From a checkpoint of a small mixture-of-experts model trained on Wikipedia.
Size: 12 layers, vocabulary 31770.
Experts: 64 experts in each of 12 layers, 112 GeGLU neurons an expert, 4 picks a token, a sigmoid router.
Training: a variant of Adam for the experts, 1006M tokens, 21246 steps.
Below are experts of layer 7 (counted from 0) of a mixture-of-experts language model. Rows are named router (the router's row for the expert), gate (a neuron's input weights, with its number), up (a neuron's input weights, with its number), down (a neuron's output weights, with its number) and show model dimensions 384-447. Each number is 500 + 50 x the weight over its row's rms, rounded and kept within 0 to 999. Numbers have three digits each.
After each expert's rows: a language model's description of what the expert responds to; "gets" lists some tokens that make up at least twice as much of what it gets as of all text. This comes from a sample of Wikipedia text that the model never trained on. Tokens count by the router's weight.

# expert 51
router:451491503486542472482515515548415532518514510499513462355607461510503485465568351509501519464522467440474497528521476520494592530613457335449483563497454460469542565530451442557534513448551459
gate0:536405532457498476478466491506508446549606477370491519513508510570491601460471515433441483548457494501489521468514547538460427491484417505528473457552433351434536556579528546510474426545464540
up0:436561528500571498616559477445530586447388559483441540533473421471502453497550450490526560470507577512542554480487461533597527440512528552471480398545474561501556510493487498507473535499486479
down0:525413398526486581533534440513511500489587478417482437559581480454520551531487445461476493538423503496531485562537473527358522624567510418540537450497530400457448466549469523512495471458528450
gate1:435473510681466423534520506516530409474547473588434594458422509406467519583437557429513438459549555463581526418476544482462496547450564457568533528514551561491466504548516466555550527530499544
up1:509473548384486504464481423598469567482537518469558466552453500562420447423504407579452467540472471489385432544501488542591437428543461521415466528534402561516555496518502506455444426539419485
down1:559473442449537492449518526460628414389609545539514497468508426480507497424513490492448495502493527467523502459509455523417510523418432496519483512464495433462448481563470476498490516461488587
gate2:496483522538453381428451516450440491534551466526475484538551518463487546471458591586499548456540410515549531550493528438454406564457541428457491412541396483480510514527501533565495541527559436
up2:501474520465511432494518510474497492534448492497548489502566510493579513466455610495558535415559395450562542529521432537460472580495525488446440488500414380439417470626414515529421521493545416
down2:510547567471521438535410573466514462519552509498490567393414525485454461425488416473472430535538495538517495460556542517469532542527438454483478533563409495456557545488576429500533467486517476
It responds to: Short integers starting a number, often after spaces, dashes or dollar signs, such as scores, ranks and times in sports tables.
gets: "1", "2", "3", "4", "5", "6"

# expert 34
router:510337447525502474496532501484467567444457440542480537470510477548518479468541575544504543575570455392518415457503525486530469488534484561425507484441530500479495549528433462493521500447516497
gate0:528510435487509436532440496532560451512576514567435462509479474424521540470508455400494548591505475514499500542567452467447522589477480421524486485452490452465562492499547585553431613513496540
up0:447475485450494546460516553488502470548528423414500473470485474478591494468485415499460548408448521488554561583455574541472582502485507526473506507520529465556477516402561437454479428489531454
down0:523429458525550525568552555624439499517493518456436546482587473459416481481418548554517453503502542455394466490468476342487518397534542451529537515556541505584505429506504467491481565521498536
gate1:429494480464513529465540584497481475454486517592421476504499467453576441520534484521593565588531496592521514504531515485543533501557519557496527399517466498542498471568484493432434451539534488
up1:500488450470473481359520495501475520485538476471478492423563583451458463450569496502532476555432401443504418530515381478434542505463542525499451462534589439496522467566498544493473550492556475
down1:529423467492500461488492478559532520499538494523465494446495497573404456549548464554410478598414470539501490468499499591580398440545546507440546568478477517468515462537516447521560572521505511
gate2:476512469537477475517544515485453486612576432441452472455481508426393507538524446417501403487463420551472456574462535509484509454512434443428507511488487576490535533505542493505543662473567507
up2:466448467449464500413430589435530467586476442470456554595566550475437566546544557493580382398524448440522440489482519537476437486459458452387426534497440574412429502467520511467477552491528463
down2:596481475533614529456568557521528511544520563526553497471509408529541460460466441531534555501490527522465504516523478467554426549548491491585484364496526513508571487426533455503470456472471480
It responds to: Line breaks, table row ends, section heading markers (==, ===), opening quotes, and possessives his, her, its.
gets: "\n", " |\n", " \"", "==", ")\n", "\n\n"

# expert 48
router:507569496483493509479480511506474525491439504539527499458486507546480496450549446516495436494527496418509503503526616532503534459527532560404481470463465526565541607545503464510577499449510478
gate0:436551495525550506459452508590445514536551517514387579507475568463488600563443559525451484497453506526568470512451444519544514599416502548549575477571513431510526451548464479492519595565612511
up0:462525476555554516479491507580489434512566522396497541546519513465579535405529560464473587511434462581508412619526432446566443593492498487458456512486594539490585460485497439516514623519453506
down0:533541653542521516528437495480500594516477411515536492481382552504538477503468480485547346484539596542518513472550431560498485549494556589484501460497446528516479556548527549511460406469463525
gate1:483565524554544571439555467487432579500556427458479550576540420506529547552481624531514598405512504503477536543535534498603419510493508520574576483643513442514598494443516549516549516553461597
up1:515584467598501484513494514442490508502575516563445427388461510512470504516480590487499519478461506477517550407452526494543477591465560477626477522557505527510519494560560579475510481524447537
down1:506515461523502559461506476530461482397584519568525542397517534546469486449514555541495568399421463513445386607467594506398461524551468412544556514475510532556533534419511503500583435563481520
gate2:440578561591537489467505459457496504474528389539523465546484430446474554489451589474566479504492509579503546515470483585594467447523495504577521438535456433408431441459535398487484450514552481
up2:471477418431478444521428435491562540496551462503529522568492657473520476535525448542456471544502542513510499438586454426515466496535461465480570549528494442480581531475486495550543524480449522
down2:540518478396518550580511435559442506539507501487504549512486499471572493576513565547464434437543447499456509544508507505541480508522466548464376429508483472533554565477474511476471454484499464
It responds to: Blank spaces and pipes at the start of table cells before numbers, spaces after infobox colons, and currency signs like £ and $.
gets: " ", "|", " $", " Star", "   ", " £"

# expert 24
router:509461489488475492404504394532535493490427492428532521435492436464539563534446571480593508476457531509478503538535404551444470547518540463549466524450378498453505540514434483520451558474561494
gate0:470477456640444559492528476513506505484468578492567481458535440499447455497514476452493483523508541514388445489538426465483538503457524529531572506534593526482460515479462549471490539499534487
up0:428477489578443518503407489413578501513462576477538497495518483537536481489559502475587401523443522520425520421518498435501503554502509477525541543502475527509454491471504569438534589470412615
down0:491642508456567558503490488469444477457514494568391586572475486475429516446529407432505578549451469478608459550584396546535477508466531512458489506482464504483507512509431434469459582461528470
gate1:434544452529552510427524570569504440530450431531517525508446446449406569475487539452538584573498544489427474510544469499474570535498570554483542354487446540450521457446535494499500436534510564
up1:647505476442526513460505476482490488582472486497511526571498530410422464465459532516621540473486548455520501521566538411547538522486551583435447561461479435525509441459603429494479472490538450
down1:456499502550539553511491544558408530410431608483524414476394457547482549577391466528534577425483462437556497491515451453523571488483503477583557420435483543494610543424498491518522537497505478
gate2:518487477547542475454534456513442545561469493611514484525444465502629489611450449468461539479470488505536412502538481523428488483504455601579524498597561418493491458554611523480427487479497505
up2:589460475591503515510436550535526597511536462473484440424517550486542484529495490440493530529532524520520536537595534473505476519529508522579531447579560495404545407557514531501467457531528471
down2:391501449496480452450501452531505526533499493511455496463483514616527532492582528471463411583477469548501466411530473507515554539457462484560418568519440551450467546535548491470540466491451570
It responds to: Periods ending sentences, common first names like William, David, Robert, and verbs or nouns right after is/was, such as believed, announced.
gets: ".", " by", " is", " John", " S", ")."

# expert 45
router:491454495553509456495556502525495537366502491468529461511413557506514513467621551521509522531486417481505564534526399453497441576511481482496473440482451491472468415482463500582498531531576490
gate0:516504444586464466538540416487394554532457520516405576469523532467474489512483537431502404552595587470468623401542494389471562619537578339600511535513429488417517575459541602544443476646532474
up0:505540491505447476522432535586577474549483528508497422547511543509523465462482501496443529523496439513477377535422522507437568421469467447473527514405516505619584518530470399409538583384596511
down0:599505527535490487484496610530474510410447484460514508567482570548499373531435526431547374497516585536514515452497457552471467516363547562478531471574510420503503510436502574504515457507517368
gate1:441486486543505516454514491525451446476538448449514561524485469487597558496415555586413498482503510566421557511544492590384419510521478595486548440550590460487473503456501541523476481564481532
up1:525505588434468507542546500514487526504474483555407530499474626478485546440491389385562456531586488490567500507435542474506531514486502464475379534458438498563481482539558438478480502448499470
down1:577519667438529474497513522452459552491460490619421550450434485506561488517609470546502494492551448463450425528525474552504567566502502558526484484541599531517524513520537485494443481519514467
gate2:533535533500576461520480485491510427500500495586597495632579491539516525496469511443533581557513451488447549524563465460553490546571574522460519456500503367559597551484516534557442439530472450
up2:573524548558500416514428485518508461452490456496486420485514469498556507491484516531455516574526436541462392437516472424441538425529527511436556534392468489453548561483464457505491586510474510
down2:438560527526533518541470505551442425496416419532431561498506586554534425532526428459435513461467508568565531486584600547394444489506462553441520502454542474526501463490454567481500506508514445
It responds to: Full stops ending sentences or paragraphs, decimal points inside numbers, and clause connectives such as however, but, not, which, who.
gets: ".", ".\n\n", " to", " which", ".\n", " not"

# expert 19
router:509493508541523517523470499556510540573507462447537436532479532493497536475439405512474471521489506542539571565550544441511455466555533439463463590382405532475524527527558489480584488492489526
gate0:459581479488448383506526434491428503549503456480490574520500429385494507496458567506438544478454483544451489462481450493546479482489447450499549543524533540496458436411424410488450584562420557
up0:431551496493410400531485480427428529538469501490536537473465516433406530481438510527417542490529484575497494476562403431538449458491451407558470462477489573526480489472380433473459591552547575
down0:531438411519517443536517541413527470496440522415518547470483562491436490529423457523547551529468543418466631556439559622581534509411467482466410591499437483510539548548467559404544490586485532
gate1:481526654489506431513543484392500494566459434476500532567464440426464501507526568500542472415564450531576493557504497609509501484459480466520518469542515413518485442484495526549510489518584525
up1:403517569543503462504510430383431485493532568509494438441482459478499531544467507599477475453567540508531582462492525439507492499505458568578437578509487412513547502454469562508540502532520511
down1:529491463439511525486490505512527567427560504524547529481567516462457491585538463513518578483427427588505526556498579487442485475490402586463417572570552411528486590518483530457490474438518575
gate2:530498491547479472456514452398479425513542444422522437546462467582491480497456573464514483475529465609410549466472561655457521494537594496592505515593507366507560522351459540525544429517482514
up2:525547489521597484529509595545515554487459546592495550430518500476555464527557517503557497444545490415515568502526420459477510562470420472467601483496561508563497434575500456477455510508503478
down2:506543581483485458552426560432513462571459396428476538560475475524430550444473461457452578528478494528439465534480485505443647418410515552539568487607488489490501435532557467462421465552532515
It responds to: Pipe separators between numeric cells in stats and results tables, plus closing quotes, brackets and semicolons.
gets: " |", "\"", ";", ")", " /", "}"

# expert 5
router:436513499524443531440383524437545520462497506488444445497446505543520468475475472495519468579532463463518531536432571473465570396464521556457511513492522517529507506511439497485453483504578543
gate0:470537442582504526514477453461517534513494487507602539473542478495496544537526604538620559500525514479495580521404487587520483572436551557466501470556524445485492414541414501634512541594411536
up0:537457496351490448517574531527494432505463507489479420509509497439532460460537430487428486436439452548530415470559492453460455463526433449456503468450504563457566565418546464436485511454573463
down0:493487492532456584458548457495476589546519643573507498478523546421500524446571448521578519465477516523492542454471435519409471496488429416427601400508546456484562476491567539504420544500517524
gate1:467519568544419461545571470582471515465463556494353537632455527429540524474452513522553511583513511517498517584626546493568462469474548533441472519488446511496500557616518496533503534485515411
up1:461488591568404440541489504574474447462507481458515494524452551473542534457506512484558564540532494540459562628477623540603519505481568509450530537553441493502517517533481470600568493541530483
down1:503469489486482423581458544525413475486477416503445528403618438517508511538479443463417496578470509540510391528506471518489527503529517525518501559457487497469475528634483406465487551508508559
gate2:447511480620518460517518478446452562493465456461557533517501498441490505534489518596516468474467544501492599477568460443477547453600466517553448554501535440490474519512391452536499554495445472
up2:545421349519400513485536540604511464456551492388502548423447542468462564478493517510523468555518564478492456480520461444481496459477455462482499581506521476541552433531513465395569495458449478
down2:456619445496493490555506518549530520574548545603447499506501523628373487473651470503523530511479506470445570589444453610573498593517625468586527444510528591421504475445505530572525542580485525
It responds to: Pipe separators between cells of data tables, mostly after numbers, plus semicolons in score lists and bullets, e.g. "| 7 |", "5; 9".
gets: " |", ";", " -", "-", ":", ");"

# expert 26
router:455532627420550481456444536536475478432480444460464542521433519501534467480550439507381500564540453552509527520548456405462488508514491492417425547632515544591543633464555526461433536482519491
gate0:503537566463524476500459543424529450613626553432411542481506587522496628402541476549591408536445495571582553410412435485522467475558492495456490470484429433500460516578543509446499487453552535
up0:487555563492429525347536408460551572562423572453588483553536469445536468520451532488492555529430468513511503605578515542478537619580543427478519477469562452420497432393467545531471564517484475
down0:406452533545501533537517572524551532504432527533507484556567474513469456541609478435559510518545556544487532513465537474516510417448557550544432479522496529457479565540538459545402489421564490
gate1:423462491555499479591560561417529560449515508490421454572507525441482532631486488542494557517465504492608470533449477521500581542584454450540508497613483528549521507404493526595481478461416582
up1:410444501474518483459518550497524496443589495554480404532510542463429596554491518536515553507516422579549483569473552496494469512487555446559513487569516448524540510391431555445502496494477562
down1:512552461424533446455478465498424472486487417464478530540581511460502488423428576489491576494449484438487509452511451473464508497468586458540488479490485508440452479515412470522567497488456423
gate2:525537488463454469567522427589444563577505489434551471464467431483531515521500508389501553543475535583364508470482503552605451514455504568515410523571582595374521498562519512488546543531491407
up2:501518534491495508523447470465553512500485507542533481455427494472600465512463506490479496487463452542580451480505492477510508513443476532470492452436516459499502510398551521537474583446534511
down2:462449548434502412343489586419527507460510529549456470494476487550482540556515476446494617471539524542450514532501449534626554554526473436626550432525512520511546453502507540402448538565491471
It responds to: Indefinite articles and quantifiers (a, an, one, several, this, no) plus digits inside table scores and statistics.
gets: " a", "0", " an", "'s", "1", "th"

# expert 39
router:473562507442509502500433553576481521456476531367516515462461463432480496460447452474508570478513504590477551495470485493508546459593508599407521341533517482473548488526522531580581559397550458
gate0:550575522482473463471594469473541512502463534394484516440500410560538494502460507468525514530466427533549566512423460535520542442597569497523639509480406493470541561513599517518393533459526468
up0:480508480496491527514524512459483630545500471546554526500576544556497482559534489465489508508474517460595512522516436594449511463541512444468483562505559412478426464523473449458479534502441467
down0:530550417494460510521429493483539480519425503527498569540536541480554600489586518572548516499562511527399471604429563396590528526523453559593478467482440485577492441519543508439473494565498553
gate1:530496480527462485534618446497455560482481462494608518524460449596488491451460576478539403482468593530567492481530503541462563494481482442577493534403478402424570521514393511363494567482548524
up1:517500486473478475435436510547376484454468459441553569518562465592553521468447519443492522499431588546517618485542414467522546565473519538519436529442443452466463530461466425451519557468476568
down1:530511515483464546505497518494591476476571551563541528577474450507623490551504563366512465465404583472508446494512508630535490504414564487469459528508496446539419545541632565544442515382482405
gate2:518495550473596578356514555548580518515533443476474490557425471436479589480488546504439520471491618549399478475458508517464454506456512473493468502456410622552521482562421581452481453475519527
up2:458563570460513588381530476576507534488514495469474551540460528538559551533366524484475567456442550491500561478424477556419480534501505483450489469526471461496402437530527547548449464487466504
down2:559490550378472529541490625536565493460448466490503563485599552414476438568482520481492547580468396526478514486536492462544467437583431550532516471500488562433549486409488485450562460481508514
It responds to: Final digits of large numbers and decimals in statistics tables, plus units after them such as %, km, million, ft, votes.
gets: "0", "00", "%", "5", "1", "2"

# expert 53
router:474488403485575379424466447525535541538457505565551536459491445516498411428584626541570488618551458476522564465492517512503469500495410528511487426482483511477447461584600446540496565470620523
gate0:514498556539504463465558446519491475467521481542567511456483572479486468459465646594420396533464495495454476496474478536519517477527510500532485494614529529519522570440462452506494502573510438
up0:508513515475549498451501480474571477533489529525424476508524513544508489519522428503512561399557536462538433496491468532375506507486492524459459519421410464523503451489489534395528615515512567
down0:500638530536453494452478442541545395504505523527423436477568480504384505424438551453513583478438476387545596426521461532520532521427532481562543438477473450512580486566476508478579466521455500
gate1:479496515488464420469504423579477541550506508495472445460424431529573447493501562420481571494471480545491409474514460488539442516459433510476486416502451407624440522455579528609511552504517519
up1:543491445605461488473419585444410491560538483465514565485532502576558418463526476400465505523476495528492486427500488515596553446492325497417576481494484500533471472533550493523459498541404554
down1:504345508459543591484494534421514466477548474434507443512541428496581519491523521502523588573468453558497558487524503478479484484481554534472484634495572559551535536419409557517483539517593434
gate2:480426512427557456483446533580502439579490556501527458482458488515460493485591586553492501539429394565537540596528524576458546504442513548480561494620442471441480458577558460566505489493506468
up2:506501476514462552372506521384516554442436506484492634528503535634502499542569483605476487496495498462485542453453486464433538487567496443486458527542514534533485437508474477522503483533477497
down2:509519510449476483441601512524515535519525424474562436452544489455576507496510458516523569536558463489578546418497486563413463508490480496502506502497430433439461598600398501527451536355495479
It responds to: Line breaks ending list items or headings in infoboxes, plus "under" in youth-team names such as "under-17" and words like "double".
gets: "\n", ")\n", " |\n", "20", ".\n", "==\n"

# expert 60
router:452422404482491454436570475507496421555497508540427426479525517455533431515447498459542517437578566507418434492502602493480452457483435557540501550576420502430479461421368463503537503387396559
gate0:498488518464486516485481545545498447533457348468511434523531584511500490525458599511629603488529494510513519580473487573443559579492511525573514630554465550448400432506483500529468582477500509
up0:641533508468560455498492529548456525436564476517465470513580501478561563549449627459524547464540489579509554547557527507492391491526492557532599462521513436513545544481479506549523533536462458
down0:418471499449541494500458487449562388558472567460598490435463469455464478458457444569464521568604509437467561446442453517522555530545487526505466410550445464489422457465476404530672504462454545
gate1:378481580546441497469512424421527561538562473415450423467577415426430511458526464457455544440527567619437564484492534479488589505470483418483564506441484465489509478484473501547463466600437542
up1:576528417444491490525564448469574522478480508594489480474584510486518504469392510525553436564476489371502516479393481510416401424556557394506445502563539445531484516558495504493510500465524506
down1:515692424518480477509392486487484474521478471463477471582493461532473513422391505491525513434491552488546503489494492505503521495592543435448477505435434467487510525489459546504565499448484515
gate2:455469466525401401458535535464491375503565442472564526521454490467510526519564489505546485547529511606629526489528488561521447398487423577413569558515483596552398501571490410533492442519574593
up2:517465424438488413511525514517515518454589428502506501481506440479433418495574488490471336467511567580491488400462574440527461460535528516523577440484569528520523489608404603508556588488469456
down2:552590536517585445501545499445491559587408492444586509437445541503479546564462391438456574534495490508569536532559533482469478488530548484480583500556519520515579534450480492464410542513487505
It responds to: Double line breaks after sentence-final periods and after section heading markers like ==History==, plus commas and also/that in running text.
gets: ".\n\n", "\n\n", ",", "==\n", " also", " =\n\n"

# expert 47
router:539567491484450549620489483469531508418461461585482484511506437494522453529529479454566504496424465540524501438572606505464563536494496387604522478465494528526445449434450609625477505567516512
gate0:519484663483488453481553477499366516541442458516415427434433420455515457512572501491469488524464562544443555373558486492456553495538486583573554474538452547518443485481588499518392473507476473
up0:512509564505535539561562493473497557527475410523487550472495485515398522529454534475513561449496573561533511432444486553504530555584488528458455586487509526517497492581521544441503537529497535
down0:472550410555496468432453408438494510606411485432549520509466501475418543476577499602549433552506565538460515579452467506519519533485420411459552532486553427603517548417529463473619500469598507
gate1:604493548533464481467439513592459453494567540470528513456572505535509509437579587533483575480490432551498521556491540475490481526493480427434571471445578494482464474545543510604483465533560450
up1:532534518580469510470522512547385471498468395516417422577532432470534537516503575461510515484302506544503478508476516514482533478543560450515414548540604518474410430552489477487455545486523464
down1:562485478471512434475516519460569527483468552505460518473513612505605544519476500510519484498576490496464482546462513461521601537480487391524433532493547465577421429377520555564519430553413499
gate2:418519568501497462479536554467434470455517559549518425510516503545441458545524465470466432585459479566498478504515497439543533530480485400556519432466427457575434524419526500512424482504528464
up2:523508453563454568568507591592514465491469532557517527558545489571561514498501509526524467587534530569380538551541490535539519401608513506428450522509494500475436420508437494504635496453535467
down2:425556461594522466455437484533518535568537486443490521473435501520499491538559488532448478448467546490478496498591493560591554546469488515471534501455514529524512524557458479552530573491517526
It responds to: Conjunctions, relative words and subject pronouns linking clauses in running prose, such as and, which, that, he, she, plus sentence-final periods.
gets: " and", ".", " that", ".\n\n", " he", " which"

# expert 6
router:505484518609515452478622470458528463431501388545477520485567411550575528594553478552485385503506501478483434577485420592483487502542508475492510419494544475559467447576598512558534527562533480
gate0:467494455524393479537490570487468488437495486544516405529534388535559533605463495539552474401485496558436443481493523476501452506530449526458474467510541495495507477471529515570483540565461569
up0:482581474420621564434505453507511519557484436440547465550518603506512466381498506453539540553368457514561528569579509356510462527397516479528517515485540444464566544432389501508482542481531442
down0:436612549476536520527440523468472554477497507492460449495538514364507450469393444491513419532488599489566490567485533650460486455467437570474487516522496523463467561581556527424493512475556559
gate1:411482489458481442524504512552487472390520451477523495450532397493532549461569509458570447448507466572437520464524494507540470484509451548484533520496485536552493475456647485533536582472552595
up1:539476491503503492529458513521490509422478536467462437461421450497478429574413530548444521462556513557558496514467579509472549482501507484462562493507465459483375488557550551542489553489517451
down1:440495470443493523494564460514511533524526519467472495487522485474494477520486454592497528514429433545353500499477523605543553460567507443485563513428489552463597618385398506488414459491432498
gate2:513444443496475511446462494517563522509455490508430519540496530541459548545487550458511546482551490473467493531477461578578538489451473518466608514513468554402418482539590407442579492483432525
up2:552535454523566444533505526454502513474507482485470449503516568487483416512500489557465466429436587468547429542508477458419434549521558493549450512437522499531508505470434540458465542493509497
down2:492512455510448596544547470485469472429552507473540548501455593468454463497421465462538434468433499491416525523631468513551464463521536438523481475414542482526570479548481556491464443421447588
It responds to: Closing parentheses, commas and periods ending a clause, plus raw byte pieces inside Japanese/Chinese text and mid-word fragments like ure, ec.
gets: " ", ")", ",", ".", " was", " of"

# expert 12
router:479540506445464513452467493525500522498475565542477487484650538490531473585498503441509425497553452366378644544545466526520481576541479417450510576445462479478494475460498423527570489499485512
gate0:483493499505589485458531511501516421500530523510520494554529501487432455352439520422512491452531426482551449577483569483497502473515477461528602450476464538444524462467487499527499554465524572
up0:390504487526611495490489487423561500537514524519472501412529555486453447491484478521538545472501502488498457500572543439410462468502547584516500436521623462488460511537495508649491428492512436
down0:450483459441418416520545509576466497544619391537456490444469565535487379561490442506437517459499410544492538532572463455510407518486415490492456497487415498517472505429439456454436539427570542
gate1:496494586454575622509487525490562486448533467431484440525589418456512525478522591442570402476507436444472526544464555476452444526467517425482535467509543544536478479485421577479442438547516516
up1:502519510608558441410494502468424504591453505541473496463473525562479462544472467591448511561496557478471533496488449526581509476474504525452587477461551620453494555451578439548535490586475538
down1:505439478579469519536494496486481404501476475497596493516510467505535441504509494559470509495504582510524523523448489528555511551511415450451494521538520451539393543538461491421504475402485453
gate2:442532583556563521453513557543474475476416492447537513504481509579491495448517477486554489486494469505414525567417554630542436511533430556503516541611528540496543478524452468465533504563520567
up2:438514584542503472493522473527427446424481536467489507458434502545495476496543454463406625512437541445436534521462438464481517531439530550567425573559451565496575473567404436473566506534443448
down2:498501471555506501508528474491399517477545517529479531420528486436488557475543480319565467538458483604457513476459499576483497433495482442498461468503470479516521570435553464463476538461578591
It responds to: Single digits and number pieces in tables and scores, plus short opening pieces of longer words like f(osters), st(ition), alt(itudes).
gets: "1", "2", "0", "3", "4", "6"

# expert 3
router:499571515466475476500465469493485559457473530539457439515395544544483433528442482602509402524559539583540562519508622489526433441496535388553530436416499489521477528483539489516486485494551487
gate0:549554464550476480421481470467408447507521444493453490543468371470552477472528567405533525498395388478449507480454530582447488478441524517504525522580548364435458484407543545535522523503429484
up0:445549504493547492598513555555561518530514588539587513411551549486507544543488495562524503472524506459486495482510490419535455560529409445565521603394433568580524451604455473424472455585456536
down0:526541417610542526573432557500527457474451422471525497510511524468539458519453508424489578498478477380495515511447462509553404475439485504547524498576456572561488487481491568540500590601534509
gate1:483526574472437477467509404492461564534410543519449519454437457489461449534574526544535501516498441447514567528513419522438505455509427491488517548476502402419489515547455501451471546597545474
up1:485506409553522548498465466507530508478506530448538575538485486517541451433483425548533530440508486535462483551441553449509516458495518529528465579464551511511478468335513566538579487481524516
down1:560496575557457504506470507545480477491469524529465472461520489456388559507568536528463479455485475562594512523550477448525571522570551614404536575577540539492490527494543466360492502542579505
gate2:493487419498475490544535507527454482475520466526533480487477531506577439471514526502379513466496486542453497550519471536439482526479516419509565537513480497512504513480564530479522463565464407
up2:422478468477435490496423553562450432547530517524572567458383509450431486503478451522441493527432521651498574504540474498520429545494497445572523555487597553528539540477506518533497475461519451
down2:504446556589575508489489479427518548567512518484477522427490554583544512452518486487506474400602456520647515485455549575501512495491529545433545522542424420527459423481568497496558396470500546
It responds to: Pipe separators between table cells and colons after field labels in infobox-style lists, such as Superfamily: or Candidate | Votes.
gets: " |", ":", ";", " /", "):", " him"

# expert 36
router:401480478442511517503470491533590471497490439380507472536472498471481501554458533504420434583507502587492479516564513513537489490420567413547596582472628523557547603498532488557484514498546520
gate0:430569484488509532430437425552530427480494460512542575547566543523555529548427542544462472423544559547544474503510538499415461517465490550458418469517536483512554519533444519479461532518528495
up0:496535473597529533477448427579509444519461409472504552522571562529519531468474472487511467537475494517478494512528515460473508474383427566455462516527473506593517500584534518499472550452511536
down0:515465480482544621493494478611367505553576504454467441474347519535521456523517515504490464615506511481501523558567504490464507519553520569409477486411531450457484538404606506550457494501537519
gate1:503529473421595492609558493496579454426593497602467521517490472483424525544448547492452496471513523486524530515419498547568432438569516450493504363563463480438427572564536502507469438619430558
up1:473457487439445512475515610537413454529533481497518533480466464552503494449377518490504521539536487531433451482582451550507523510419465436476390471478441457482487404554385478503486417491475507
down1:530484491501502473454478390413580551442474567654437457410605477478455517590500470556608514458507451449567432554424565527414438546587464513413464592448435542487453453494443453578445467442608442
gate2:515532541595521465518585552503475485517556491518479518439405403563500437538495505472557470528455557481527591542464604513458505572498546354486445491563554562432473486446598515545515556470536456
up2:448517456503489459471501578514443467526555518469511525458435466512510492493463492492507449510499540587483614591511622379522529654494557452513444494506499517464497525453547524497557585534481447
down2:564448478571467464466541475465525499499471497511477429509579482521529568479504464516415554473551530539579462444504424486554559406477593536562501507567465515498408475482492505457567554486394451
It responds to: The article a, ordinals and quantity words (first, second, more, several), and adjectives after a noun or copula, such as small, fast, free.
gets: " a", " A", " first", " New", " one", " two"

# expert 58
router:490301521470450465502458472479448476505494500527497534532464441472541463540443515484534493515419531491438468445479491593520488472477515530532467497472454463577564515505471551499482527525494573
gate0:616459555567468547475565537470452391622533540507549507513516444503550486425532565541484467539422495489535465516546449491406561451456483508495518434584565443491498470519561585429435524500509609
up0:433537470386552372504427518470528515476536514374486522443496507589512511458456466456468475423577546440490466497502582639562506493496506505547523524538538566602501504484453501587586495539415589
down0:503595492534477504535511541547494549438448471473463524500439574510440506524502447476456450585515575444545564518482523548568501547500524554508555514541571468556439518387417528438460450566572460
gate1:456505476617576582485507485455470525502555607495519481437568523432513476507486535459521459488491480562417576456484502556566545557537551492488475411543501464536500424512431564492390612557539458
up1:492543438342461439483471548572551506469472443436544536477427463554558564520509456555498633491581517413568535482489496497401539475520506560440516583558453476482495501531534454464613451460512516
down1:539567513471511477546516440519539423573510475513516528548398448602478609478529424400517444473460521483523502505409586444475502458477463616548530527530501457432583451397596481505492541529450579
gate2:433524514586545488528549461568577500567547412525499458463488476449457581478553561526584438428565526527508443444546404435473534537474520463550510473546387464451488424533476550518467367520448506
up2:492541426427511529561519551519539549502525519480500501534547514558551499515472495465421578565541523551510467567400575493584499422454464483497517442497497657565594637531548543529553584458551526
down2:542627484550453490582544520493503614517407483546510414507496554467468434571464557486623565506525570536473459522515452501502537497537471544569502478563554528498456534512492577562510468479451494
It responds to: Opening parentheses, dashes, colons, slashes and signs preceding years or figures: (1990), Born–Oppenheimer, -4 C, + and −.
gets: " (", "–", ":", " –", ";", "/"

# expert 55
router:496474493482484547432507511493514503536484535529514477469440515550489511498539431560462445517473488452503470493511552442479534457522532579422479454489458525492558579578482516529637476515505472
gate0:501510488445554533484457472550519485481567463458595502433533477457501461581508526470509445448480600499453458569568570558474482526560545538562614503546524444480449527555561534497488556565575433
up0:478498554509648564488560517603539449498582487536554502532462501494512543543535538576500462528432588532395431600542481599406402574541598503549576563508512559420479544606550575492515520574466418
down0:484447481564499552497420540428518494499488503473392535551525594443418488534514418455553511491564529502525454562479474401568514519496497517530510509581468541500553473462456545490449530479436583
gate1:490468458471408461522531552434534486541474539533570428514490443498461499429567514451429434557490477468523428521496453502600568491441518423521512404542513470439455508601476543470517524429534514
up1:450523483450433535554471645526484420592481551510575556488530414567496579508591560472514524589466499482607497632570503505614492437560431567510462500526498463454534470429568551442549537431595586
down1:491570476479422502612509486551477544443435400516559526526461481465500442558476459609577534422568576535526527464363459433540473524483589492465474460558544578573505530528513513531499614593406448
gate2:476508472499395479503547512422482509564535489456636480570490497498447422535473468444609481538553523497381500531395580473573509473511519545510465521505465506559443463459487566500490491433461596
up2:400452459537473564492524574430478535494526473478548427517441485544456472616503497510543457479584416526433509544409457513554542525537575486498556430464455551512449481580463553513535532518483507
down2:437530517486489521537567446502465658456451420446548497576467527505498481506511467431533495548445529526487448525591456528415452464448469499538506541483525457521533488414419512364354511526514516
It responds to: Lone space and hyphen tokens that come before digits, in table cells, dates, scores and list lines like "- Existed".
gets: " ", "-", "uz", " Despite", " sea", " role"